From a checkpoint of a small mixture-of-experts model trained on Wikipedia.
Size: 14 layers, width 128.
Experts: 128 experts in each of 7 layers, a sigmoid router.
Training: a variant of SOAP for the experts, 488M tokens, 3722 steps.
Below are experts of layer 7 (counted from 0) of a mixture-of-experts language model. Rows are named router (the router's row for the expert), up (a neuron's input weights, with its number), down (a neuron's output weights, with its number) and show model dimensions 0-127. Each number is 200 + 40 x the weight over its row's rms, rounded and kept within 0 to 999.
After each expert's rows: a language model's description of what the expert responds to; "raises" lists some tokens whose logits its average output raises strongly, later layers aside. This comes from a sample of Wikipedia text that the model never trained on.

# expert 52
router,182,196,234,187,249,257,160,207,218,195,243,172,247,176,198,184,137,252,198,142,170,178,203,213,188,123,200,246,133,257,253,193,223,223,226,233,264,180,229,137,145,224,198,265,230,194,215,275,216,209,172,162,190,208,136,210,156,155,133,155,217,248,169,248,267,192,205,138,217,113,161,298,216,227,208,195,241,238,171,262,193,221,178,242,247,183,215,253,230,190,213,163,195,168,211,182,150,159,171,226,115,117,265,252,229,219,262,157,159,257,259,166,201,172,211,122,223,243,168,212,227,190,169,167,222,146,228,220
up0,228,163,183,147,197,203,187,243,258,224,181,194,255,171,203,186,225,208,225,190,199,208,206,167,233,226,239,225,222,211,216,242,178,241,231,160,162,229,151,239,212,222,164,207,194,186,175,185,174,223,230,237,206,152,204,188,242,181,172,225,247,251,258,159,155,147,173,311,120,240,265,230,229,213,256,245,239,142,184,210,220,242,221,188,231,210,221,305,227,138,185,143,218,188,107,168,217,183,237,214,147,229,206,72,210,215,148,122,166,220,218,168,228,156,254,225,186,261,250,149,183,124,268,199,242,263,132,183
down0,231,244,224,209,205,208,196,217,211,135,192,244,199,215,215,206,202,193,147,253,230,158,194,170,151,162,205,217,210,203,240,207,116,216,208,188,163,217,173,241,184,152,247,231,218,247,125,140,212,147,253,240,217,233,231,207,213,158,217,268,161,233,158,190,294,143,177,163,325,278,166,176,191,186,149,208,189,135,257,271,122,224,263,205,171,293,222,241,187,153,182,263,190,186,194,170,171,185,175,239,155,240,244,149,172,224,192,207,204,224,249,176,166,181,206,189,231,248,265,177,236,274,165,271,188,259,169,159
up1,224,196,143,218,222,229,228,139,123,189,220,139,206,205,214,246,237,193,178,247,196,228,248,254,121,175,196,150,173,192,148,229,211,213,255,151,177,212,244,212,296,275,202,228,208,200,255,186,192,252,228,199,200,228,194,225,161,212,194,162,254,227,288,230,220,165,201,207,171,227,143,277,264,180,135,266,183,254,212,174,177,117,217,279,184,209,156,172,216,242,172,177,234,219,165,141,246,209,238,228,138,132,192,182,239,232,262,240,237,210,167,162,240,213,209,218,166,231,224,237,216,154,96,208,159,150,253,149
down1,229,190,184,182,233,190,144,199,179,201,207,276,146,178,168,203,155,230,230,236,196,245,227,177,274,238,173,245,229,259,171,227,161,149,200,200,230,164,203,124,197,170,229,229,160,227,181,188,202,252,213,179,168,211,159,259,156,183,235,168,188,225,139,202,223,260,177,187,162,222,153,135,135,209,211,175,228,190,198,207,262,303,215,188,155,182,269,217,242,220,204,231,155,164,190,240,155,138,275,192,206,164,295,316,135,160,175,168,171,204,182,198,234,209,180,146,194,299,158,198,125,216,225,250,214,159,159,273
Periods inside abbreviations and numbers, such as U.S., D.C., B.Sc., C. papuensis, 6.66, and sentence-final periods in lists.
raises: "1", "3", "j", "9", "8", "2"

# expert 26
router,232,239,194,233,218,212,181,172,217,186,243,202,225,252,224,157,190,226,269,221,193,180,189,171,228,214,178,164,234,230,181,231,154,185,158,181,221,196,258,144,150,236,147,256,177,136,154,186,281,185,154,162,229,237,176,201,226,158,230,172,159,238,153,216,298,240,166,142,236,259,169,232,212,239,238,242,230,204,114,225,283,225,135,230,171,164,207,239,249,200,281,220,251,164,204,156,185,185,186,172,156,142,211,236,221,131,243,174,195,229,216,168,124,178,166,148,231,214,121,177,247,111,151,271,232,137,199,220
up3,150,251,183,224,213,162,317,189,304,199,228,248,172,264,219,137,256,162,153,206,174,183,199,224,194,275,213,187,311,185,158,197,196,237,168,217,200,192,177,247,190,208,203,173,162,193,157,203,113,239,210,174,208,208,151,198,209,226,165,258,184,256,208,264,238,155,135,198,189,213,193,260,215,243,151,194,161,146,174,167,163,251,137,157,216,192,182,138,198,221,254,185,266,205,141,264,241,186,259,208,194,202,239,193,265,230,182,238,229,221,189,232,125,183,182,117,141,169,223,118,225,157,201,186,191,201,208,206
down3,210,203,207,185,214,151,184,228,206,160,157,269,212,221,186,258,210,187,184,208,168,139,175,206,139,195,220,219,209,222,182,240,246,180,246,233,230,187,186,233,165,208,168,150,285,261,170,153,219,326,172,251,145,183,244,230,228,175,186,153,253,191,269,186,201,200,179,285,197,144,147,214,182,218,176,214,217,222,259,161,196,191,209,133,94,201,179,167,239,159,175,250,200,222,216,177,250,173,227,256,166,141,190,192,174,191,156,202,178,243,206,113,317,169,172,267,194,196,126,246,192,238,164,140,150,225,161,153
up4,159,229,205,157,198,110,221,168,237,166,192,204,247,188,234,205,206,286,199,117,238,290,167,193,148,214,261,137,225,221,101,230,128,103,166,144,271,199,179,185,112,193,188,248,188,281,227,213,291,190,192,241,200,254,213,152,204,272,202,198,196,240,171,238,213,171,174,251,180,245,208,240,195,222,201,190,198,184,197,163,188,208,187,225,208,223,208,159,164,193,207,240,169,301,192,247,220,204,171,264,207,147,215,127,222,161,204,213,233,198,208,216,226,196,245,181,144,232,176,191,237,230,254,270,247,166,168,180
down4,185,219,251,195,262,296,169,152,230,136,194,171,308,208,165,193,207,224,276,285,183,173,162,198,241,210,195,132,177,143,174,162,196,244,201,265,180,272,203,199,172,113,191,253,242,211,204,175,227,263,265,208,214,201,187,194,136,215,183,228,215,218,199,215,258,237,181,215,218,202,128,261,212,174,211,194,200,310,174,151,202,244,183,156,280,228,221,186,167,209,179,206,167,224,183,203,211,290,215,201,193,229,230,192,283,161,210,237,199,162,204,209,128,171,172,151,160,189,189,305,218,142,157,201,226,204,193,173
Subject and possessive pronouns like he, his, she, her, it, their, especially after When, While or After in biographies.
raises: " ", "\n", " a", " in", " (", ","

# expert 57
router,225,268,107,279,215,174,209,226,225,189,224,183,156,166,218,174,161,279,181,237,252,199,246,151,230,129,204,208,155,212,188,202,181,145,182,170,260,226,175,149,208,203,150,246,239,166,146,187,247,210,202,172,271,263,186,207,141,216,244,273,216,182,175,247,212,225,142,151,152,250,229,219,161,199,223,175,235,230,204,275,208,106,206,164,168,131,246,239,239,235,250,230,224,233,153,182,169,201,166,264,126,192,207,192,123,234,217,156,200,141,219,155,135,187,150,185,209,213,197,254,226,225,207,254,165,142,228,257
up3,181,223,229,152,161,143,255,144,151,207,253,212,193,243,185,231,268,222,212,167,259,161,224,267,154,229,169,140,217,163,207,213,251,145,252,198,213,224,201,183,214,272,180,175,201,162,150,203,158,203,185,141,285,359,176,190,224,130,124,155,178,176,221,216,168,206,193,203,207,178,190,178,190,243,228,191,140,191,169,196,212,164,261,163,235,151,265,143,205,129,148,233,188,228,153,241,209,151,178,199,156,162,147,193,214,139,179,211,230,257,247,240,182,238,179,172,221,197,265,186,238,217,124,231,239,187,239,191
down3,189,255,146,204,189,189,155,200,185,220,115,181,235,217,265,156,140,144,247,167,230,220,227,211,173,290,197,208,177,152,154,199,190,180,138,148,221,214,176,188,220,258,162,269,191,214,270,231,215,206,215,280,145,151,133,173,86,219,242,232,245,183,208,194,209,170,185,188,123,281,225,223,136,170,142,216,281,194,205,167,92,225,195,193,222,175,141,195,172,202,254,138,263,207,190,223,157,189,234,142,171,177,194,210,199,247,216,184,150,171,175,187,198,162,183,184,177,194,167,193,127,225,183,187,251,176,191,129
up4,208,143,250,227,210,212,208,185,199,174,176,249,165,208,287,195,206,223,175,178,243,188,200,160,251,180,208,190,197,183,250,272,211,208,183,177,165,204,138,273,195,192,249,221,219,152,151,117,253,273,236,194,280,222,194,171,175,297,196,220,159,243,200,239,206,138,181,275,146,131,151,274,158,236,233,225,98,203,172,206,175,202,243,154,235,237,196,138,231,180,236,199,246,248,182,250,191,176,185,174,217,270,207,190,170,205,224,175,255,202,267,267,157,190,168,262,228,226,137,282,185,214,150,181,175,172,164,241
down4,134,268,171,219,218,177,150,204,202,161,122,134,155,184,239,177,229,129,211,269,162,167,157,246,244,240,244,182,178,269,233,210,211,215,178,148,186,229,239,218,195,144,193,196,233,276,162,302,198,201,201,217,237,171,165,228,266,195,224,251,253,164,230,172,189,180,259,231,165,237,217,219,188,205,203,124,201,217,225,159,142,198,260,236,302,121,225,218,204,231,214,254,214,232,240,197,233,111,188,241,239,206,178,185,165,222,224,199,205,204,203,140,178,179,192,214,238,183,151,124,321,159,197,165,202,227,197,160
Verbs right after a subject, mostly was, is, are, had, has, been, as in "The school has two campuses".
raises: " ", " in", " to", " not", " a", " no"

# expert 42
router,230,195,132,183,256,261,134,218,220,216,198,157,170,209,176,163,145,171,240,250,188,164,259,174,305,106,174,267,203,215,204,226,225,213,144,228,179,125,217,158,204,237,227,252,222,239,196,148,198,207,243,162,212,275,204,140,218,228,210,236,270,148,183,220,278,174,213,195,229,189,182,253,186,179,180,212,221,179,171,195,217,173,142,211,215,246,269,273,236,171,205,199,275,243,151,155,187,142,154,175,134,221,156,249,272,206,218,193,146,143,257,144,175,184,160,145,216,228,191,181,233,158,162,221,151,198,246,238
up3,190,162,201,227,148,158,207,251,156,194,186,162,193,255,263,208,195,196,205,164,131,169,227,223,285,192,185,214,214,230,175,224,254,249,210,152,257,233,233,175,254,203,160,223,173,160,323,107,258,209,228,222,185,266,269,133,208,257,225,262,199,189,183,220,140,199,235,170,163,193,192,246,225,166,200,184,224,157,116,200,126,172,125,206,194,296,148,156,184,196,210,125,217,183,198,211,163,221,218,247,163,182,120,196,192,204,207,166,144,212,223,211,242,126,246,207,214,174,197,217,153,156,147,183,174,154,224,247
down3,276,260,149,226,213,240,212,212,232,162,159,172,215,168,240,203,148,200,124,175,229,271,187,204,170,175,202,173,213,165,142,187,181,206,189,222,142,257,127,180,219,230,167,159,208,222,174,272,124,282,156,234,142,188,163,226,224,151,179,250,180,237,141,191,285,184,175,214,132,274,137,238,170,149,223,205,201,201,238,236,170,206,213,217,192,147,176,226,211,270,214,120,234,165,188,238,164,178,148,206,191,266,199,139,220,161,231,162,245,236,207,211,158,152,143,243,178,266,190,180,154,176,149,275,240,142,231,183
up4,185,246,125,203,211,237,258,206,214,128,178,209,176,184,279,236,192,213,243,203,250,157,178,116,152,184,156,189,256,209,211,202,241,224,159,118,180,173,150,179,239,99,220,231,199,297,185,219,210,271,232,166,168,158,174,181,164,241,195,170,234,205,224,215,217,246,171,205,197,187,186,211,165,188,224,244,165,255,263,206,217,226,213,143,258,292,304,229,146,178,109,225,176,186,177,115,239,197,210,211,195,224,169,116,180,252,226,197,196,210,206,159,251,185,197,211,136,217,210,176,150,206,189,240,209,223,246,128
down4,209,216,239,230,208,278,126,227,198,209,187,257,182,169,140,194,183,253,163,237,173,156,234,226,174,190,189,123,286,263,174,250,192,232,185,197,197,172,240,186,190,283,286,216,161,207,203,165,223,240,217,190,216,223,146,136,270,248,151,156,139,175,149,155,231,188,209,226,221,189,187,115,235,227,206,175,173,175,190,191,179,148,188,237,186,224,205,192,170,192,190,171,250,231,233,119,186,171,210,214,258,178,324,223,317,230,274,179,144,271,236,179,211,247,202,188,209,190,184,259,210,236,216,251,221,157,217,197
Prepositions, mostly in, also from, into, throughout, during, introducing places or times, as in "settled in", "found in", "voyage from".
raises: " the", " a", " ", " an"

# expert 50
router,231,140,176,274,178,226,191,224,220,255,239,194,244,179,146,180,206,243,189,197,162,266,159,148,179,167,220,243,196,201,201,215,272,246,125,230,241,153,204,174,162,211,272,239,265,225,148,258,254,160,191,185,202,265,148,234,163,191,189,249,231,241,169,176,231,244,148,166,257,133,134,116,220,267,202,225,121,247,149,123,145,241,223,221,186,158,210,233,231,173,181,199,199,237,243,161,188,171,156,224,206,229,233,197,277,187,213,160,145,208,230,156,226,239,155,179,263,135,189,171,187,148,197,243,250,197,155,178
up3,256,230,183,295,124,174,186,164,185,128,210,195,207,194,187,167,223,203,175,196,274,166,212,186,198,229,254,287,260,222,257,200,239,132,216,230,196,190,160,159,244,177,208,254,231,263,192,229,182,236,208,207,179,183,151,148,203,226,208,246,266,207,232,191,240,160,144,282,213,205,211,187,154,243,303,207,131,198,213,165,235,204,218,165,172,237,194,140,138,161,171,172,204,211,257,207,232,186,217,219,155,249,218,119,261,177,154,253,185,172,235,116,211,240,192,194,203,141,227,154,176,195,182,176,309,188,195,275
down3,170,209,271,190,188,198,221,279,181,205,136,178,157,231,106,177,171,137,184,197,255,219,197,223,224,192,180,195,195,178,191,193,197,232,231,229,219,173,267,273,174,232,233,198,278,105,195,140,277,226,161,157,215,201,125,255,179,194,186,285,206,168,230,233,178,190,207,220,207,107,169,199,248,154,207,216,231,189,172,179,167,186,250,274,148,210,182,256,206,220,248,197,318,195,225,158,234,146,205,230,264,125,182,211,179,210,203,301,217,235,211,184,161,195,212,265,199,133,246,221,198,196,213,144,160,192,194,165
up4,223,227,184,183,211,268,117,193,228,246,161,184,197,215,223,168,218,156,197,199,207,261,96,105,157,229,193,205,253,182,208,244,170,174,221,196,246,217,138,195,237,239,266,197,206,295,123,228,197,139,255,186,177,190,173,158,164,212,248,192,166,124,216,195,271,204,237,223,210,191,166,217,177,238,287,160,262,179,206,195,138,232,295,193,206,209,149,213,206,231,211,177,266,139,253,242,166,167,180,220,226,250,199,241,135,201,124,156,127,190,207,269,188,215,250,198,216,226,185,239,210,165,220,240,214,253,164,193
down4,221,198,219,171,198,206,196,211,296,200,199,199,209,229,202,276,177,126,219,256,193,226,151,210,148,202,232,186,177,161,134,197,200,222,170,238,115,221,213,189,192,231,256,212,162,167,178,210,263,277,230,123,166,189,154,143,203,184,189,255,232,235,255,138,145,257,201,139,268,230,257,103,182,179,138,230,111,191,148,199,256,252,168,237,176,125,205,204,255,203,194,197,107,197,144,204,237,264,196,240,241,183,169,231,211,162,225,233,193,218,186,205,211,133,195,183,196,202,281,208,224,204,185,164,153,186,229,264
A bare space token between a modifier and the next word or number, as in private gymnasium, on 16 February, 620 PS.
raises: "pen", "1", "2", "s", "kin", "9"

# expert 7
router,212,133,93,183,146,284,205,189,248,188,162,131,276,203,232,182,162,215,166,180,218,117,258,178,199,173,179,248,133,242,206,150,191,260,204,216,157,222,246,181,208,211,289,204,246,215,181,180,195,201,209,196,208,195,246,203,176,142,179,200,180,234,223,230,166,190,237,156,215,163,257,258,180,133,155,217,250,209,176,199,126,159,143,218,213,165,165,231,225,212,180,249,231,256,217,247,180,159,214,210,189,192,223,225,222,150,207,156,112,216,271,134,154,187,197,148,239,211,259,164,130,212,263,238,255,132,246,238
up3,162,189,201,259,173,206,172,172,123,194,240,219,183,206,219,214,232,187,217,186,189,180,109,142,127,197,169,222,206,227,181,241,199,309,215,220,174,218,212,274,207,283,253,171,207,250,229,239,219,152,176,194,226,211,216,160,246,270,170,160,173,193,193,278,182,163,214,146,165,198,156,240,217,149,277,170,211,189,239,230,222,235,136,161,186,156,160,153,167,203,226,259,222,216,95,219,219,164,167,206,157,187,220,188,265,179,170,121,205,182,227,241,141,228,278,257,209,228,277,144,191,199,154,252,222,264,213,152
down3,272,207,229,245,204,162,239,228,236,204,153,177,255,297,137,222,185,223,233,211,229,212,207,205,195,266,170,243,235,273,192,179,232,191,179,136,77,195,249,231,201,241,177,216,183,191,135,276,176,157,142,175,182,162,167,228,163,162,187,187,246,190,173,156,200,203,157,251,220,210,194,250,202,268,241,213,216,194,127,220,187,217,127,218,253,135,191,222,190,232,259,211,170,206,198,167,141,197,283,265,150,199,242,242,200,249,253,186,105,176,216,165,168,242,251,197,190,176,133,172,169,210,192,187,192,213,276,259
up4,214,136,206,219,164,276,291,137,167,247,283,189,233,239,243,179,233,214,169,183,168,229,189,177,188,177,234,203,209,199,230,201,225,253,200,121,199,239,120,216,205,308,209,217,201,149,213,200,166,202,214,188,187,155,175,186,229,270,209,304,213,163,208,200,182,249,213,240,171,233,225,241,158,179,235,165,150,137,233,178,196,239,168,194,178,135,209,160,200,179,259,207,151,94,202,268,157,176,246,155,126,181,182,194,183,243,222,197,248,276,255,215,208,212,243,153,214,109,201,254,166,185,241,217,248,197,213,237
down4,170,273,210,211,198,177,219,230,233,174,170,215,229,243,176,266,226,249,171,210,273,209,162,199,251,195,270,178,186,165,172,177,258,227,164,262,127,178,217,216,221,105,219,213,234,229,178,202,272,244,180,261,198,108,197,186,187,179,178,180,189,258,160,237,251,210,142,165,204,146,209,183,256,156,187,187,241,288,169,181,183,210,178,175,178,285,150,172,227,245,241,243,221,238,244,178,262,223,288,215,119,174,160,185,258,268,208,184,256,209,120,225,169,205,195,171,151,216,174,143,226,193,194,204,193,289,201,238
The third digit of four-digit years after 19 or 20, as in 2024, 1999, 2016, mostly in dates and tables.
raises: "0", ",", "2", "3", "1", "5"

# expert 33
router,236,255,191,184,202,238,152,256,231,277,216,189,200,126,171,172,143,212,142,249,164,233,263,178,195,164,177,192,204,258,228,168,227,249,173,252,218,174,240,137,155,269,194,249,258,188,121,255,236,191,159,149,242,246,185,216,254,146,146,220,199,212,153,239,190,253,209,179,184,182,162,203,273,208,169,166,187,217,145,245,213,245,131,204,264,191,262,196,252,214,261,230,201,224,197,150,137,155,143,227,156,160,212,254,220,203,241,149,182,214,192,140,147,174,153,149,256,256,133,194,189,137,193,219,232,175,253,189
up0,209,142,175,175,279,265,229,246,177,252,170,145,159,168,277,181,193,181,171,249,203,237,180,171,164,208,197,249,219,180,171,183,204,189,221,176,162,248,251,234,229,125,186,140,131,185,201,237,181,149,111,175,181,236,264,201,212,187,268,209,224,215,179,220,199,161,212,253,138,178,173,222,219,206,185,226,140,267,165,126,294,267,199,191,215,176,189,164,170,173,198,219,236,267,224,250,155,242,170,213,262,236,137,192,265,176,173,149,116,192,153,227,177,194,151,190,138,237,168,225,198,233,133,142,188,149,198,148
down0,227,208,208,194,189,201,180,123,192,210,150,235,159,266,230,244,181,248,157,248,170,203,214,255,240,270,253,243,236,183,261,184,222,158,179,219,170,237,248,189,104,117,159,191,243,207,195,192,220,256,233,210,107,97,199,132,257,176,213,99,251,195,187,226,163,246,203,154,235,190,217,242,227,217,112,146,232,214,215,240,190,157,180,179,190,271,264,201,218,164,201,219,265,205,170,204,256,188,177,188,206,246,190,203,216,127,150,163,202,224,202,185,191,176,152,264,178,260,180,194,211,216,133,250,205,153,169,158
up1,209,230,166,178,210,158,177,226,202,194,225,234,41,172,99,247,208,128,273,192,101,245,194,173,162,257,220,177,271,209,232,184,129,195,223,179,240,237,178,248,191,235,263,216,266,215,150,285,128,189,238,215,226,163,221,154,218,199,211,231,195,184,283,218,231,174,114,226,150,180,223,198,174,188,135,162,191,228,118,188,215,210,206,181,235,212,163,227,229,262,191,224,200,218,212,194,217,170,235,191,206,265,181,170,215,240,256,239,217,195,202,226,159,258,216,232,170,237,180,231,259,206,158,233,187,217,190,161
down1,200,224,214,242,211,152,213,212,238,243,192,214,226,165,212,199,205,276,245,212,148,241,122,188,150,220,200,236,198,231,196,180,311,261,213,179,173,176,222,219,241,192,168,145,196,179,175,140,184,199,186,253,307,145,196,209,217,231,196,176,231,239,306,251,182,183,194,174,191,182,164,202,221,192,198,228,195,174,212,259,207,223,229,168,162,204,216,128,223,212,294,182,107,192,210,201,173,313,178,162,164,180,252,182,170,175,224,251,260,267,153,250,234,223,192,188,215,257,163,83,188,166,209,198,257,251,187,155
First pieces of capitalized names and words, such as A, J, Mi, Jo, American, plus inner pieces like ni, di in Ornithology.
raises: "qui", "van", "per", "co", "in"

# expert 4
router,235,245,217,190,229,242,155,257,252,212,195,158,228,155,175,154,153,248,144,172,223,225,248,161,228,178,148,255,155,251,259,205,243,244,172,244,250,153,251,160,148,256,168,243,248,174,164,226,237,186,153,152,239,224,158,242,226,151,148,172,150,249,159,252,226,243,256,156,260,201,154,238,250,210,148,221,225,224,153,239,230,227,148,249,252,150,240,181,256,157,250,254,189,235,217,157,156,158,149,166,169,145,244,255,212,202,238,159,179,248,240,164,158,145,150,165,233,234,163,165,196,194,222,230,233,170,247,223
up0,164,236,181,249,204,227,265,214,119,159,251,208,195,266,128,221,249,274,221,213,167,167,216,184,188,233,156,200,159,168,168,187,261,170,160,137,225,235,153,188,200,180,164,160,181,179,242,178,167,214,236,185,228,159,187,138,112,169,268,274,190,230,239,237,191,141,199,280,190,152,188,243,141,300,177,194,170,199,223,244,259,173,189,154,216,153,195,178,214,197,146,153,161,217,166,175,224,185,225,163,308,175,244,186,201,130,155,141,205,163,215,165,253,165,166,218,123,158,246,202,210,163,170,166,227,247,194,204
down0,125,217,198,163,251,169,250,174,230,215,190,170,193,227,191,193,163,160,216,270,198,177,258,208,219,224,214,107,236,233,174,184,173,226,132,160,226,258,206,153,260,195,193,204,219,166,177,190,200,215,251,197,205,187,237,250,227,160,139,221,289,143,224,178,165,106,233,229,162,141,223,207,216,152,266,231,235,191,220,211,110,176,233,177,178,134,163,260,246,232,264,201,206,211,177,157,190,201,228,275,143,245,178,137,235,191,299,231,143,152,222,198,110,159,199,212,158,252,176,192,183,224,126,197,215,211,254,168
up1,142,186,208,156,213,286,240,156,158,173,188,187,169,224,271,213,256,193,227,160,125,136,214,206,220,243,208,229,265,95,239,232,188,208,110,169,154,200,256,285,214,272,177,223,212,175,195,211,157,180,153,257,295,141,229,177,211,250,136,209,154,166,254,201,138,204,179,233,186,185,213,135,152,194,222,165,226,205,166,174,221,118,192,176,239,301,187,192,159,193,215,220,188,193,175,137,186,211,200,221,244,166,225,221,217,189,218,182,171,282,210,216,237,199,266,215,169,165,217,202,179,197,228,161,220,259,130,164
down1,153,204,202,245,99,190,224,225,221,261,173,176,194,190,219,197,181,190,201,228,198,157,255,175,193,211,189,241,268,222,182,183,118,200,155,251,177,214,174,167,143,234,220,190,216,189,254,192,200,223,201,165,185,240,233,217,224,216,205,244,175,142,217,225,267,68,189,228,249,193,175,219,199,153,219,215,278,122,231,244,130,217,185,268,205,253,151,205,235,134,210,215,206,235,169,171,130,180,177,235,202,160,149,234,210,237,162,152,241,241,218,130,176,217,148,167,268,172,220,173,230,296,256,223,229,209,84,193
Pipe separators, semicolons, dashes and digits inside sports squad, election and prize tables, plus purpose words like addition, avoid, reduce.
raises: "ating", "where", "ending", "ative", "yon", "iving"

# expert 20
router,238,257,211,196,232,241,155,259,257,222,204,158,241,156,179,149,146,241,156,180,236,223,250,172,228,175,152,245,164,243,243,210,238,251,172,244,246,153,259,151,148,253,170,250,249,189,159,220,243,190,153,155,252,228,155,236,231,153,149,167,158,246,160,243,226,252,246,156,247,199,157,245,246,206,151,212,222,221,159,244,225,234,155,251,251,146,248,182,252,171,249,251,192,226,214,150,152,154,145,166,165,150,248,244,217,199,249,152,181,249,235,152,152,154,153,158,246,237,162,157,198,186,215,238,235,160,240,217
up0,225,239,244,191,154,163,217,257,177,203,209,192,222,292,222,156,326,231,189,124,246,205,148,239,136,140,178,232,198,142,239,176,160,216,224,189,254,159,87,231,183,212,214,159,159,153,141,231,235,223,203,281,222,203,170,162,234,215,179,111,145,241,185,225,114,233,181,176,226,227,184,260,221,161,168,246,186,217,242,226,190,238,214,127,177,213,173,195,157,181,173,148,278,224,221,251,181,216,219,229,193,205,198,171,195,116,207,269,147,182,216,188,172,191,219,206,175,192,193,219,222,221,241,207,169,170,183,290
down0,153,192,284,181,210,294,189,176,248,152,175,134,195,160,211,250,271,230,185,225,153,246,224,211,147,161,120,221,208,225,204,201,183,163,167,168,203,216,176,225,229,188,217,201,145,258,190,232,191,227,197,206,232,179,254,223,261,245,205,145,247,184,197,193,196,260,194,242,195,203,230,203,211,315,191,208,161,199,233,170,136,183,263,110,235,307,210,222,209,255,199,188,129,213,191,169,175,314,250,181,211,285,159,171,225,194,200,207,242,205,200,183,142,158,235,201,210,158,239,197,234,181,157,100,188,180,165,214
up1,229,165,192,153,185,209,210,210,189,268,129,160,140,232,199,211,192,210,202,244,230,267,201,214,121,150,209,163,202,184,177,177,204,226,192,187,235,207,208,219,268,157,258,259,156,132,171,201,236,209,219,230,226,202,221,180,196,240,207,222,169,142,196,249,200,140,230,278,198,117,201,254,167,132,126,166,249,192,231,182,236,240,203,222,259,200,169,237,173,294,215,110,173,230,188,232,187,272,214,210,233,280,161,128,200,135,230,163,198,146,211,207,191,222,248,194,189,226,137,208,201,172,258,134,281,146,122,175
down1,238,221,189,270,119,184,163,227,159,237,203,152,203,226,261,190,297,305,194,181,224,237,150,192,237,235,200,213,225,197,166,218,219,211,136,223,191,204,158,179,227,180,188,132,164,204,195,238,247,226,239,207,303,250,190,165,235,246,221,214,256,156,115,136,225,250,234,257,225,203,197,157,186,285,167,242,243,242,214,236,223,242,189,188,235,193,226,223,220,138,230,185,178,115,184,160,191,185,228,252,168,203,208,176,150,188,184,174,190,179,207,232,289,180,202,196,155,156,241,137,199,158,91,176,161,243,164,210
Sentence-initial There, numbers in scores and measurements, and content words after commas or parentheses, such as due, addition, attended, entrance.
raises: "lies", "Climate", "yard", "Politics", "BI", "Academic"

# expert 22
router,242,258,212,196,233,242,156,256,256,224,205,160,238,158,183,151,152,248,151,176,233,222,254,174,230,171,153,244,161,245,251,218,242,245,167,243,245,155,255,150,152,257,168,249,247,183,158,224,245,191,151,158,248,229,157,234,239,155,147,162,160,248,153,239,223,251,249,161,250,200,161,245,247,207,143,215,222,221,155,241,228,232,160,248,251,152,242,180,250,175,247,251,194,232,212,156,153,153,145,170,160,148,248,252,220,201,248,153,182,251,238,160,154,158,153,160,247,237,161,158,195,183,218,241,235,168,244,226
up0,180,161,223,151,211,262,211,255,249,175,217,175,194,143,126,251,265,167,132,214,278,191,212,209,187,191,195,171,192,144,168,174,129,239,214,163,185,200,203,253,283,168,185,186,123,192,193,223,229,251,144,222,210,136,214,192,260,231,221,218,261,180,247,115,226,192,263,238,210,197,188,226,155,205,183,236,183,181,136,179,166,209,267,141,192,182,168,190,138,204,191,203,194,162,225,271,135,153,171,242,251,172,163,180,183,208,163,139,118,149,250,224,190,230,238,231,270,164,229,174,153,220,283,202,254,210,164,140
down0,173,176,174,197,163,224,202,196,199,191,184,165,179,209,283,174,151,209,128,191,164,226,211,198,211,209,194,188,190,135,250,229,166,211,210,232,166,147,249,85,210,184,233,217,263,148,181,185,155,216,149,180,184,255,172,170,184,216,216,195,295,153,196,160,305,184,218,166,191,207,178,176,169,209,206,160,165,222,180,212,59,224,197,136,160,166,175,251,240,225,175,78,216,192,191,252,187,278,173,137,165,221,189,278,144,252,191,150,282,191,223,169,239,123,215,229,168,186,176,202,175,198,190,178,221,221,207,208
up1,199,179,239,196,160,229,194,268,156,201,196,199,235,258,174,270,217,252,140,217,261,139,235,179,198,185,131,195,197,204,203,196,177,128,213,186,182,221,172,244,233,249,216,176,195,191,273,238,212,202,202,192,193,253,179,134,194,168,261,161,170,263,237,175,220,181,169,255,156,180,200,153,225,204,221,144,172,225,250,200,234,124,178,229,168,318,129,276,138,167,183,196,233,222,102,169,185,242,254,259,171,226,117,179,263,251,173,203,174,181,175,248,245,207,157,234,146,199,196,158,194,226,156,175,130,247,192,146
down1,140,203,217,182,199,177,149,182,213,154,252,228,181,161,153,255,237,149,207,231,210,193,178,202,160,179,202,111,255,202,151,209,207,179,130,144,239,141,247,243,248,191,195,258,190,179,180,207,204,240,256,241,166,164,115,232,194,207,167,226,220,327,235,158,189,220,193,150,214,263,229,170,244,247,195,216,245,203,171,224,151,175,94,262,179,129,177,265,168,129,279,199,243,194,214,210,153,163,174,178,210,171,151,169,170,213,250,173,153,167,195,261,294,204,214,155,179,193,221,186,188,230,181,195,182,154,256,231
Opening pieces of proper names such as Hon(olulu), Grand(e), Krist, Is, plus articles and pipes in results and election tables.
raises: "ting", "ity", "onym", "ability", "throp"